Weights of a small mixture-of-experts language model, trained from scratch on English Wikipedia: a softmax router.
Below are experts of layer 8 (counted from 0) of a mixture-of-experts language model. Rows are named up (a neuron's input weights, with its number), down (a neuron's output weights, with its number) and show model dimensions 128-191. Each number is 500 + 50 x the weight over its row's rms, rounded and kept within 0 to 999. Numbers have three digits each.
Before each expert's rows: a language model's description of what the expert responds to. This comes from a sample of Wikipedia text that the model never trained on.

# expert 20
Description: Particles and common nouns in idioms, after to, the or his, such as back, off, out, hand, way, time, years.
up2:582573453431500438491509596600562466578427451530462510483568453480443582537590378447461556463518514521530451519564534537528357468513436430421537485495430486595416544463559412509578456465502567
down2:538458542524459460397407484522487521483556507518458479449517431547551291560458433541544400483533515546499528564581564491490503543495537481533442558454516478445525458510455528506575370491422396
up3:490464544527487359471537536570399530465500416469484539504455460524486484513464579484487447417368490635380530436499453560517573594588495473480424538443528451513499492486486480514554530389479404
down3:553504494464512498502533451551436542523514471464582530513527549425525534448491592561540477455459577489560497543489551464498497601471476529498512505447534615457505441460483500518505529510499556
up4:469534549522372508546506510454445566542513406524493554543378506607524547536442537511564540455538446450337449458524505518423467528519444460535513567599480511448473496493559547537540491525493526
down4:569508370515595486552476556446452350583519521530510462503588481552482450466495529496465463495470523498462475504498505480505508604471436489549506514442554532504488454447511493537575506519508454
up5:607463461503556527520544477471376548483453520445493484478602450416506446520503564500579522572504483546545419588561577499504542475545469440471412517521515475469474495551523467560498502491576459
down5:495495570561421528556424416520583536535456554475445591473472575537540504509537545517483486474470558460552555518402464518443441504488539436493537497481534484486442528445437482506485561490504463

# expert 19
Description: Word pieces carrying a final period, plus line breaks and table pipes ending rows, e.g. "er.", "p.", "University.", ISBN.
up0:565470429500465456495488504561489512442593507461459574489437525564397470555544464460525460476504525525487505526541543512507570480492532511526429500589565500451455439572574608464445417506462527
down0:443498482491498605436414576468492459474493571523443465503422487485458442573455561535514453480445486506389489489569505402486465512505482533486487468500497483519501534551464512473585535543477534
up1:413567594399520455500462483545583441499556527545488563528502424487614617459366502488601431444511500480460442497524579418433512503445532533516418507525424501515518520496492444459402477494550482
down1:460443518570472553493500510493430492459486523472467507433497474505451510475490581553568509542423430535493478486456454544516527545531526493499652460564535516522549406511468536565499568548546505
up2:452527470479553525538494454483393560551507512429450538483550540480569587480566535542512422419440505498576504488581504497498463571539469525467557528507479365512533502488470546534459513501467577
down2:524563588493524564518459470482489594438420465582504503626508447477474515428541446431602506431591466462531550409421483557406464503495543435483418516525499532487446544433538571515521457550556493
up3:477462562476489467456560528479474560554598450521571479463471385486524571499521519537476516481492458524516444451557481568466457510509491479616461647589528484466619520487467500478434544489473420
down3:408448485458496515480525379551462446391510477523387511477479523450433505529487552532466499551512446510524535571488463531428533475460502399510420555492454520481504463604491430538543501486505509

# expert 3
Description: Month names in full dates, usually after on or in and before a day or year, e.g. January, August 25, February 1910.
up0:529589465497456513540566404418527509426512497465512457389516595410455468573444438510505526534480514457544385429546451460539472422559467476563524452549440407497443500520564544486501494488522585
down0:489416432493470504440500511605493488557503542509425498445637487534583607466502442542454416500518508557417596487581555535431488488537531469531587549538444521477436433448480501488486466481543542
up1:519517516556460464444517580546495484507449489637548420536480558438424380454505538523461471449493410459521441428432525398518542515526488464459508528462531453576462439424510463512455431489551497
down1:457416506513448483489452471525444490519424454468441411520525497431508535523531572437482473525534541545508475547513500524471524450530517547504527539417512565487433627399480566542428478504432480
up2:506480502485489369520447423551525500463455497518487501482541431539461509470495434434477497454392521517497548541534580511528566508533573492564465536464483461507527500520484609430488524487456555
down2:480488560444473480516646464550573452477537509470392500471609529434538480520505436592477512500551532428492551510408443530506548468572474588465493549496548571476429447487546496443524478555482485
up3:504530527499468449445483457543475416567554517476486496580521499490554452435611497515512515505503545520452486557429506583464506482488495532447514572524387507437479557593477434458546442470432453
down3:531440444546527618463559498519436456469468540645540368505541477496475470528499490491397543585517486494442511540536495519522505468590456535418366545445496510491510432539566482462472511481529522

# expert 10
Description: Stems of country, city and foreign names after a capital, before endings like -ia or -a: S-iv-a, Colomb, Austral, Mor-occo.
up0:472507447500477461535472584510565544518531501505422420552494473480429513595450516524442519514563488443530493544532633470499529519483591569452534553502449466500557483444434397513495558526459492
down0:479546496542502516490457426518622438469566510469542507565485442531558529462484483547462556523475462585484444447463469522493554484462536455485497590481633523450524501423483410443476541580532485
up1:465500466558475518445437530606522544479432490496391448510481493490531533572536563506435449499493592479498410452530574444434536484503425493515502488407516453523462477462480512488491536476485501
down1:477578594521492471421503514466378454478510485448580498541497436511641485507470600499476510540483403567471517561445454577600504420432466457506509483528500431478446543463432495557461475482464475
up2:515496472475575547538501536570576431527496473466449540526574529481586490432411512484401453566562527511537506492491533451519437510525486503429492457475509547436497477481517480469447481552427455
down2:499472504511383499494504456473473536464561493466495515459546492491370555616483488394499494531442406426518510400433456554423637542534501514434444463407482494480507488493553505492511534501583478
up3:524494560451511486480528508413485502480541442474449514523481525433409499479486492432408552481524516550443545505486449519566571462561583556574518501459520497436538434552569554491449470541431454
down3:461575563443580562446533571390572480467489438427575528544458506569501469507496460368570537401388474544561475471427350582481552475495476491550527494475493490501500554471506470478497606432525492

# expert 13
Description: Number pieces after a dash or digit in match scores, year ranges and dates, such as 3–2, 2006–2015, 1917–1941.
up0:562519557529429553419555464579460465512503483456404540529538510416483494519469514545440459443500415540447488440500457462509520532539443500465526563457487512475588514539650536477442553445507504
down0:556461453509545469618393437450503447500536451543579535516458533491537525541546501476366548550495437539530526604445510364572544457494568459587566478533431468512465555502468558504510506446512439
up1:392559471502565455533458525547470526474464534539410466529516525560452495509516459559492476502571431475502527528567493550638494448496448558541567524465482412477540612459506434479465469489465514
down1:530487534476428483460434503552436584507449409497632511602550452454493458507514612494492476511560625637433560579587523570546462484494546489586523472516522441468566565498514491534584466532527535
up2:462529523461495482494486529545488493501588552538517505444469515449585532535490471536567444438526500404433417516515605461566571441499520542439532419418382520521531501512501506447465479594556570
down2:503624447457450579481461521546447497402526395478520472492614438537464526447560663474480495538562397520517549411514491550424497501546491513457498485419499563557475520506453430512508482537471495
up3:514487475504528538472495482506457517514579513545480527562383539438526577426574563468484446557503432524398456488538525554446506434540491524494538489494544448475493469557511407462542448551557554
down3:465466484430439479527477579478562444490520523507503549484562485572523551541492460395409584523443524475433489564516457511468490480350511473458502459534530589434529516489504598500442429499541528

# expert 45
Description: Pieces of personal and place names, often -as, -us, -os, -ia endings, such as Di-as, Mo-os-mann, Ital-ia, Louis.
up0:437454546479493549514568537523573481461535531558471454484537486418610444587488477523443538459438447525437444406554500516458432499448509504445459525547490525499544563548522471427490454505507542
down0:561615558508575506479506592416515538403462576549448523437562465455483428497525472518540486451521566502571427510461530505529544570548530509473502645455497509535424506526462511625538543502483556
up1:443470488549496504489512419541500591537502599505479454433481498582402510552409465476489478546501477550576483493524440528511493485515402474438478470460537543441440546585514477514621513496553484
down1:561581516472485441472439554466445608423562348457431486404529471432412568491560460466479572492501510418425423406485577475531472518485545580503524472478524438556555501436533444443451468434582564
up2:512436464656450593512478540445549482586466484425538525556509486542502465542465519426529504452525511562556474467495556470474499550518411567494488457474508415510533537517468518516487452558534537
down2:434541564538443437455578511631514504487484546529536559518402514422510511558409489406558543472527537493473503494481523466585448553457501403470470594480401431442525460553514547484480535622499562
up3:511542533545478515419495463438605576499474483500454470558518409585496407498511547460568584522473560532493473627516523565538506598525497530506528398528449469413403571522575415402536496484548523
down3:475505555435528547520439530513476526535496434490495444528517545491446373530454565533527531500510512472511444483506530477530484526437403437446457531519592525435515477503489487452475475532351467

# expert 8
Description: Pipe characters and cell contents in numeric tables and results lists, with scattered prose words such as that, can, Sir.
up0:468533623502571483500484588563451554582528482508433498456500370598520489497510627465502565531430444578501513488570451490423515536468397508457502462566444479498494499444473567426495435532525509
down0:517513444455622421388511544510487538499446581462535500465534471525452508567492481587538504467478604529503604426422429473597543469493514490513556527485467482539600463517498560486384538589496471
up1:537482567539420466509560449511510473507485356473397431468557471525483589576473466562536517463553515525557546454502546431484534504478538566403445432503598527490478561533534533482442487490566433
down1:545509460548486499480541435543516414508547520539519538491477490507501487604491498429584573547532504458531481429622527496430501412558473536545466550415431419538399534621470581571554603470557525
up2:577561518414453497459474515574482478536414532506403444500522512502500515560499432481487524491456493500469448522535590423476513573563483511456415467424470487454458507458485552560576371425612520
down2:449540442537518519444520563519603521560603532499491519554489528488528520476505477518546484450487571467398450516485468507510488545484503420457480451440610516479435442512450517563462539506449540
up3:521563439500472500518495439478536522558402501502571518535499436473497448493538460475450595460479483530364468498511572457479607405529466431510470531599501550550499534512481495485453439418491533
down3:507532455528519393471523511473497532533503549547481591584583470406448479473569566453506522538425566510495477500492583414539557560514554542482478464510529535526564460467564545484505552537570459

# expert 2
Description: Word-piece right after a capital or first letter, vowel plus consonant cluster, in surnames and common words: F-app-ani, H-app, trans-form-ed, st-op.
up1:474455558537563394450498566562446557486585469514468470509543524544488478555534470489465550498512514491458445474437556452514541503571496510570499453500564479544582497519468410549535437473488485
down1:468517410572556483588561410497421548532516429424441419478544523597495517430560484532540572469490503491491446501548454442450540494405487433552539445487488427472538402473523499574436502481481532
up2:524473467564512496505481455406489531506547461531454469503533574468549483534484393455535488580503541482567414538408563490480461447463453472531593491411506532494506443516429495483512467501501490
down2:562518497466462481614536546528594484475523531506571362565502437534489499547483598559620464535547508487448515547465552475563477545456434449578466495546477543446516498520596589459546524444525486
up3:487461570515527538506583512570592497440446525422421493390487450556524426569477542544539494452477458536489457531545393508493435575561533540478493518479470613474512447508509470537483511535479559
down3:585524571513517452522445554580483481470498558595464480491415568552455509576472455499486482453423482495465539471429546515492548440467454446503514525520461484458527453493429524438549446593543487
up4:598504499485530549540519525634528481455564455510510509565604612503538502479492485509484518467559441494529432535511552515521487510390424509509516357549534590586512465485575486462470460531493494
down4:416465556503445504459476493497447529612518556494559478529534423469519440618516474584536513495484565580443490455486453521467458508552451592496528446518452397503512504566441546590543464553559553

# expert 37
Description: Vowel-led syllables continuing common English words after an initial consonant, such as bl-is-s, ra-is-ed, purs-ue, hand-ling.
up1:415482461505481525544546482576489570550440466409451483493514497547538485485474517561456572484492417393458469492520512515465498419394671523483543544490547453450502511484357483503655574479485481
down1:486522556521532520529508490436679519461545507501441514533463568523528528460509575496480564520499530510420542554433493556507463555556420561403492607547500551501394506483582549555491449549483460
up2:531411461414512508441470519474456515449459436458535517535441489505537521477462461469431506526527554485575512482545392554557493551458482511408544440562481450509466612511508477548508500509563422
down2:600571455541410460457525538398452481553488536450468580454521522485557519543481457560503523446516494494555545483455484596509526400567481480501427525491372627551511514554547526425419482429469533
up3:489532625561593409564517630450566470450505489414485595487530535490411567510508478457502597504352516450466503580463512457479434401502608521424472480445475430606503500440578530531505333440499417
down3:613520461515490511510457531466480472519535524532521645454443516476571431520530452454612566506448483569471594593544482398612501479540478499454493550468514614570452450495468480494475449529520457
up4:576440413504514524430501568477454566486497503345570499482478472515605494546405444447544523457459512446545465529482429520461551487476479528537569459534536477590507476436433560480482468454545490
down4:569457439460553475411454460522454509515570520492401552538508484414548503517632526550554539504517523457432499470500488574559501531491476448565487523428433590499380517517454466603386438463422546

# expert 21
Description: Line breaks and final pieces ending table rows, sentences or clauses, like tal-ent., Creek., and dashes in chart rows.
up0:519481555564611567496543519609516465521456522470484475512511386535492409459481468430489506406518508512461420458499465509538522655519467450487441547419501591498532526429533549603559422588584562
down0:388517495544451500483544522500394478462482520432585412520442494499416455466517492575513530523619500541432576592457461444528617583507545502519449578468528465562411460503410428481492483467630527
up1:456518564494466479615402416565512538511496400515539537611501458490627450564475484577422557412511513530524470446462439451495603420384505451483504505490486460528482516552424502535526433517470590
down1:540517540531531494548478510512466508491509543535591450521484507515549506554523555469528516496493484534474595522494486602475527557471513488526505575535484449534461560528536529429587520526519522
up2:490500541404468496515407473430513467526423378487523489542559467546487446508494503618425549489543577508505477429467549504507495460563606490467458553502477527499520475450559445524543550520464437
down2:408473448470473482505473536469435653522554577525479513442491557470523431551398427504562483468494465524475430498519502548519444567473483467478538391482443518505469523545563537567500536492430415
up3:471491461556479480374492503515487490521454512415497543497465507467481518494590577536476545512502487449526506541493561461456627444477488432501436461511531474529502463565473435454450523527438472
down3:459564586445552584569528480527497565588464460549497549442578476536500513409488522511507598425543494574594584415419461453494423548540523428466560449474529574498559482489534393561514463582575526

# expert 16
Description: Line breaks closing table or list rows, especially election results, plus sentence-subject pronouns such as She, They, and —N/a.
up0:568490438516508400557495456506577505449481534575557475528462524486438477588461467420410526526518550567576474427537532475450487570620584562455514473471548554508477526507521532435451443548558528
down0:488508459504492476549493578535475466413477477529487462605498450500555511459545480510600512512529532484504483511564457404420469560499483584581491504535549398533563524491463449513463454528454438
up1:531476496527587502445450494562487536491438514473472540513547451515467643523495566510580580608475550544448527438513561447542564482438443422540478395488556409531535589423464548427502494482509475
down1:520533483515537531365494592458508527510513481539578438475504444490468493505465552509470555439470552474520498502527563454538510533596572464448440426566530483538470492491483472529533431463518514
up2:393487501552622454514458489497523539501422431454545437448543503526500511522544581565541477509493501566519580395528539456478563513426483444502425567443348459623509508536509445501557413520578498
down2:478504514522503584473563542513525520511473477543482524451485588568461524547479431542475493512397483492499572449440502594479522563500479428505498543405435499442450490486521506539435594514517442
up3:467508574520563390566468486454572533512539448482585498550532431505481474524522404452505461603464439466431590507528567492585517501538450408594458514487569533506457514485532528569611480506502525
down3:543558417415522576572484473512464442432493418437533498543518526522524501516558417497463520437508496491405487471530447618408476515480548500614534537599546499481547465599502490584464442423442601

# expert 47
Description: Name starts in episode and plot summaries, e.g. Sarah, Ozzie, Amy, plus scattered date pieces like 2021 and times like 1:06.
up2:502569491533489507546471518564571381532390552524535551507533549517570519521488524442495466450458454469531514536537495520468425470528541499521555483449522475472482570513415538511536495439520610
down2:529507605604486533398564534462550501476488472541491486465482461485463506442464543433502475490474511473492516444498488432496552589515484531469551451613458495575477572401521535541570409423488502
up3:533544518491531539474402478470569506542492471476558534544491504543573503513459454510528426403547504467444545530467436430430474524557557510526453495463504550536402608533543554452505399447536570
down3:585601377533426424423502587490572504474523482552504570454487518513512558570480537541487500481473474586558497407539562606516524600511543422409518489528471435456485550323434423456488413480472512
up4:483509580514481495473513478582483453470561405509531547488414503491511469483539506541410545534483474507421604516400482533480493448592476474476381566399547497404370546495581569500487523440467504
down4:595511511475546485476523453484463593576568488453469641457460546384469490504486460474536403565492502502495470460528656501474483514490540452524447563453433492426479495504511515485447438513497547
up5:524489516455457503510410553518420478499553618491437622491474540465542498507474501538479610500490487542521473538460497431516495486517537557501427605511467405520455445513508504462479419532453438
down5:626557453553575571494376478523426450445472499507426507507458490432479525543478549482483401565564504509441517568467388510502566491532483385510426492585492560379490442497366553533514551579474557

# expert 11
Description: Word-final pieces of foreign proper names and places, especially German and Italian, e.g. -burg, -berg, -er, -ini, -a, -en.
up1:536492477621529535425533514451499463597507551573460537512495560460578511479471457513444581493436449525553429571509590513487445467468512460497468513500537533494505551418546499435508471537477566
down1:506417523431537491489561483533406527436489432496449531519478416441494514470486494503475541427537452526504497641521482537463466464513506555579519437468432501417520442474524488497525415491436425
up2:543520427475565480526449506468486495491596495544559459457513568597414509589552515522511504486573476507516499557422540390480596398476419533436500476579520539526421452527514493510464435539518470
down2:550438471604582549534528467486525456505468511445450471496465475474517550451408522488484505467534446486502525465408541484497597510577454437568542536482494521462463540496551549542582492501502491
up3:470434583466552452513471543531426596616494473482648481464467533576533496467436489528523451568538577508496566473574382462527476499451447435467541560495555499573541532493458478516521520446583534
down3:489484548567484419584562471454621463557546558431451429459466467592417422585548536372489562388484415521544494516537539442517444537493433486532581447483500469472468515510472504495484519444482429
up4:385444476506488508522512510451497624545476493546431453433564477572517470574470491487421486497546476468564492536564468573436495444557492536539492560421555495522536510535521434518453464573472423
down4:473520575497545440527454491542495506418509463450433442454544528517478418530493534490525518513562460505492517591465497509535491529517393494556496472585526498429422494477426479501483559453472548

# expert 41
Description: Line breaks ending bulleted list items, sentence-final periods, and table pipes, often after names or places in lists.
up0:516580572525533569484525554552467535446623441512521468606427502494512476639632523478501561398459502630376499499497472399425472464424500418494537416472451491518470453486470471479533414564446472
down0:453416552438566506467537407540476472516515432399489438410510533421518540498449513587446532470511480410511482466383472573499550560416505525493525510537465556397465548481439543470503513498372517
up1:470575498536499565537460480558478415401488550435488524472498497565471528505473574517427543498498446476555520509566408541505395467552481513530616482538430468472469520506538441533541571559585539
down1:491574509447508490467480482520586463419491457485489453454545625534520443483587544512518540435496467554540505486507477449431467547454503420560468391502478471537496510482494564523499459517437467
up2:449477424510547489546495468564464435485533508499559448549506487454475562484483558572495573497503453521469614471508446477489553567536404465550612521462525549423495516530513539535428477499506452
down2:547510566464459517456514535521545476476501455485596487525438544510532490510541519398384492571461536444538521506525581549511520540513455440510441459468498392440574501521562514495500450479526484
up3:480451618453548575424436607481490556511424409398512509516560507525478585517462500503493445474481493480568460462473479483430513428605528559386516487539464384490482430518547486473496404398564396
down3:488504505570510516517541530546490461477512544541488583505526566466594502491491487427547516537482549530488522425522447560470592472375514489527444490428543554486544491455448493530485527469415488

# expert 26
Description: Blank table cells after pipes, sentence-final periods and words, line-initial names like Mik or Anna, and "However,".
up1:535578564566533473546512395465587385477504513446510511461591523478484525438563503572530468531458540417378453599539436460490540505562499470591485440491486510595529519524610490485550474523582464
down1:487539504570505465432553604528477508474449429549512442491536525638452419585477414486461450534502579500499515524487630568536567529458553424451492446460536460470528404414493568550555462488516551
up2:475475518534563529481489400419514463458454451550519520455477502464423450550555484522505446487403562490442420515571532446463550423542476557458467498482445507471649503605620549546560501521619482
down2:492425487587483498577577540541435467530522654513462462468499420505458509494427514463557579494526555514520526480451520491543490537562419456330491537442563565570554512473479448430590487513474475
up3:398446558499534456446547499559527527490512379559450524487490461546526467540516505417471473538516497405488557531376513431549388444535409491509460450450493454636507545389409493449534468470530541
down3:487468562376593515532434491526484501455489594530483568561477531449510576407537532499502497468523559501521501511476599495534503442523519372527483475574525561481403537502455454514571497477506507
up4:541498424536595515475581599523487460612517546412452505446396427580450524504461493572492502411450449573485489525486526539560446497460440429433592478443505516560524475560552554458476483478492481
down4:486487543540432468565484448503563365474470535522514438518467475444479475486567527468461492563437472443525433433398539427512507470498586508438512477566426444529568589419521484520488483548572577

# expert 33
Description: Word-internal pieces built around c, i, t, especially the suffix -ic, as in Ep-ic, an-c-estry, Palest-in-ian.
up0:523462478532486450610505587473480515495405586553467530491447581488434474497509591553422410390431572447542423470477401520595437408544489454495497410542495575585401497516555434506549517479582490
down0:362432530577542580425513534503515396463417515499484473500529436582525508566427466493515505509488463568446527606476445554505427478578556552539536480358556446464561578467466440536499554468469565
up1:408485565526484503442545613507433552512543487512439595492509506515459522368529501459494530493623413467539551555490492426474521524486469440533547533501488423454581504536572493513585481571418534
down1:558482519483525487572540518530578480546485461506500495474459542576573484496549460546553474522457559505551517487554605548457479422513676539418504565527502454455544494376460483518506528396597493
up2:581558461482476552434514620429436514512393453477504557533486535451547526508466469542522561500573515449518471592604495516509515450525522427413550557472488548556459611447492560434584583502509520
down2:502462520581511473441569540600558463603542554388464510543467446517528443588546461492481498525518552630490432439487474565463451481507491535486526511537561531429499596486507496590489447523555507
up3:520585555502478615473503472506577367465577484517553518578508464460403572535490449622438445524446494501473552505539553510530596515437558466565390555469494517398503482521541422395568427468408466
down3:520454478536522484536602540484485472596492513400413529486487498432536533464486451528526555456588462418454486528535473529591573442439492481470474512531441596493509507496455461536544456487533486

# expert 24
Description: Mid-word pieces of non-English personal names, often Arabic, Turkish, Slavic or Japanese, such as h in Abdulrahman, ş, ž, kh, ah.
up1:560534417460443452483410520423421452440471564494456488451497497545473482430451599485462569508511518429507513471538399512528547493427419497577475469527525479553401470562608420489486436385547438
down1:415529391509493487581480574486506504534451502494530484419529506479666494502554416495587454514573466565492494505576593542459466498458481484452435410491540579489569474521496540522574448546523546
up2:486512436552482494511527509530386477592597543510518524600545612549566440469453387452396529506530489538417532470551485529552571534432513623477441540433524429479510498532523459557446520473474567
down2:529446600565499493527532510515464519417451533516477455520541484582456509523489569449531592498432414480485588440469594455496470494550446434554560548503502534402551454538468511525459524508621495
up3:399525529459399480562533494479466603513477503536551420539492427475462377518518492563518501494524442549514495459509564442560504427571523461503504499471574483512513537490465548533555487519508454
down3:527396447489521493548481420552539511535516485558420477524517545417464493477460550457559472546474486545497508458498467494381517483592487558518411485498491413488576415474568503578392454535520438
up4:515458502486572377461510514562502556567503586458515496511533524550489491477490450411454439440505542465522520543494564566416544477620539516588530457480518504442447559479511560535435532481512532
down4:520573480499454423554507525537436547389469474484506462551498527517487474495470499506514555465478529353434488479530501511492518512491569516533477472577348528479506533451457492452437600471460512

# expert 39
Description: Small standalone numbers in tables, scores, stats and coordinates, usually after a pipe or colon, e.g. 3, 30:48, 8.
up1:490483565528456512441516580548536449606504553410487454395413538503498436508478468573498491488495539531493516446504490588512516602462524483506516445525482521542439491537499477490454470514543552
down1:446512545565483482471403452498369473478531481540443498493570455599554619377453515512420588485485552580505480569541487469519506416597437498619510562437456476391414527502425497460542537503388535
up2:586322531495498423501414515495533504462522440485493554447450477533416471492532643479433451478485442503545535503453491505521528466456557437567527477426542377510438489498463512456558456497570445
down2:549478498588519476404526500497443525465397455504537530473523443487469500505458509496540451479529502567474541499472482515428573491573522569538549511527428562454545432461504593583495533531560496
up3:552510508505519401512450541596554532450506510529553487480619521586458504483472478581508507368431515546464583548473513476549478445526585532488467482444546508502562561519551480480544486488479399
down3:531522538627459471510418495539493443487436504532462436543472578493484560505455497448506540507449561528525574481514528503469445432506386448503603505476397581451469472437499495469513492507505467
up4:434402440511480544563544439563509495549547470431506451486509519520459497517483462497443528468435452538502540405440556475466379507543557465562551492519476484404456491492436469475481579511479528
down4:566463567591489459465579460487550485522453537403486432516449566510521490439514456384522444579481499492509503523565513452477536474492466529413537575521589570531550546436490464530548499443491523

# expert 23
Description: Nouns naming media or works, often after the or television, e.g. film, album, series, novel, song, game, book.
up2:594476560549467520573485414436495536548603482556486441486542493461484525456451551522352428506467466500441540486458576589457404418545536578437529516458466469442690467452488544491428461461456534
down2:498387373552444531552486586532589570546411480559457389507610559395459514397526501549498546544421558380481543505464505542486414526415516520441491514481557477472528548506536538456506521513416550
up3:550551567466477481582525472466482512459541467469529594579381572446532480471530471520493521395554340561510596487544396443435503451540464591452455464495514453487531490556610492533481514416560465
down3:516500567547595500521450462575493537446411533512432468493523457466559372427445551519518490420530441470487496537497480503499575482499429512400540462443523538459454524432624526537467472528524507
up4:576520489585505483505486471487524501513600577501397496405586465473551558463493376415479518427504557533426477531516453399590550515481556454472553454478484441492554479553553501488523406526470505
down4:492556462422454578405471454378542549518498464425550497512528594549497523561532493513467508488561539522498493511543552555395523535491516461480448532417413556526538407597498548586520445436513453
up5:528553573472425521526550452559504501562485444440476431552588580490486462454460429563473488562552553471427536477456542446612530500472521444426447543385419497502438574380472512606443513541488560
down5:585504413501489585470542462460516571580516516449490480368409523465516531471473408418474459487449529478492567484598407506468497540530470454575622537423518496534496451484424440540466412437470420

# expert 38
Description: Units, percentages and terms in demographics and climate data: km, %, population, household, median age, and pipes in climate tables.
up0:463428493486547500395442519465529413562460488467514452516597451462475523492489490560524491453566497446481562351423539459431457523447412589488538499606578532513417404509510527466458451488472563
down0:609540499497499470561537518476401489512481569548427524439511602421474422449520549524512505549598554576495475478526499526498559474382530471637529476460452513523544486504498526459441607527579501
up1:483479531443486502501455467426490623468432523461542487445592506444512450408606526577420500432450547459455462459459539445402487488514459449574491432488473524492478438409416550443443494486581435
down1:484401437496482503421497484500477449514579488501481543442457499497459587493498484462481460472523491488510552599562622593462507476354484450448545482538539414451548528445519447487461552490540558
up2:528546465567482566422488486477553528488541494459528461456616496461497493521484506497410540603456473532553508537450496548590539443421424467502446452493499474506466525517598505542545605421483618
down2:514439579499492567444551550510529541575473482603500465469518523495505498480494560568496481372524539516473559427499424434485573559494512560591511520472539581495454503499536493502389537532464516
up3:510474505534475491531565479475424495533554576396466567471446408488505468481517483481470413428481529538549475567533447474526508511511524508581473528520511583524464476544458483487512443533505526
down3:436477567501476549466542494475501442491423517594496503509472430491526546544474428536435482550423523428450466464471461539474545531474512558484525547482533568533567482505524401531486537507498550

# expert 17
Description: First letters or pieces of proper names, often Slavic or Polish, at sentence or table-cell starts, plus pipe separators.
up0:556461546569482506512534531468477566543439472522517515411549444624501507555419535445448402449580520442520599456555478513377520478500420499486557550550509586517520487589452606510541526478539500
down0:446480452459510521425448505494496509443463470545428546571507567459490567439441492514565439499526520383587528500367534492591506586486561465449548440499471471476522567499421449589623490375463494
up1:528463533511562481470508502583589443496516514523557514566568539404539523446585435498463501464405491507624454443492538479551474493452500472517510501433490438582556498490571564582514510500502524
down1:482464488474539634560531459562579506448428517434529552524474386504474514509422546457553557607433442512460379494529442431521417458484542550538545459499537517449607512443526427413507537508491545
up2:433494547519557520498574501475478398570531626493489432512554363460505419507610492543363467452447600480591539520447437450482539582583492478498509478384458476597465518559507506527422462520475499
down2:467428492485523463502515539446429609481500542455515516421395500419493451527582472491510446544439500507422493463502460461478524439411503436493580533509509422542529468446526530448579522506507506
up3:446561426466526549602417509437548456527452546511515605499509446417549539496467473616499579533545581486426619462497565510446531389510620484510434488563438561568397494390572560449451494532527496
down3:546538551548516499516524632504522513533434545499502489446510471471503489545625391492566493543514490406491492587513394540500536575559480522548428550463544432520499502593442586497466442609451561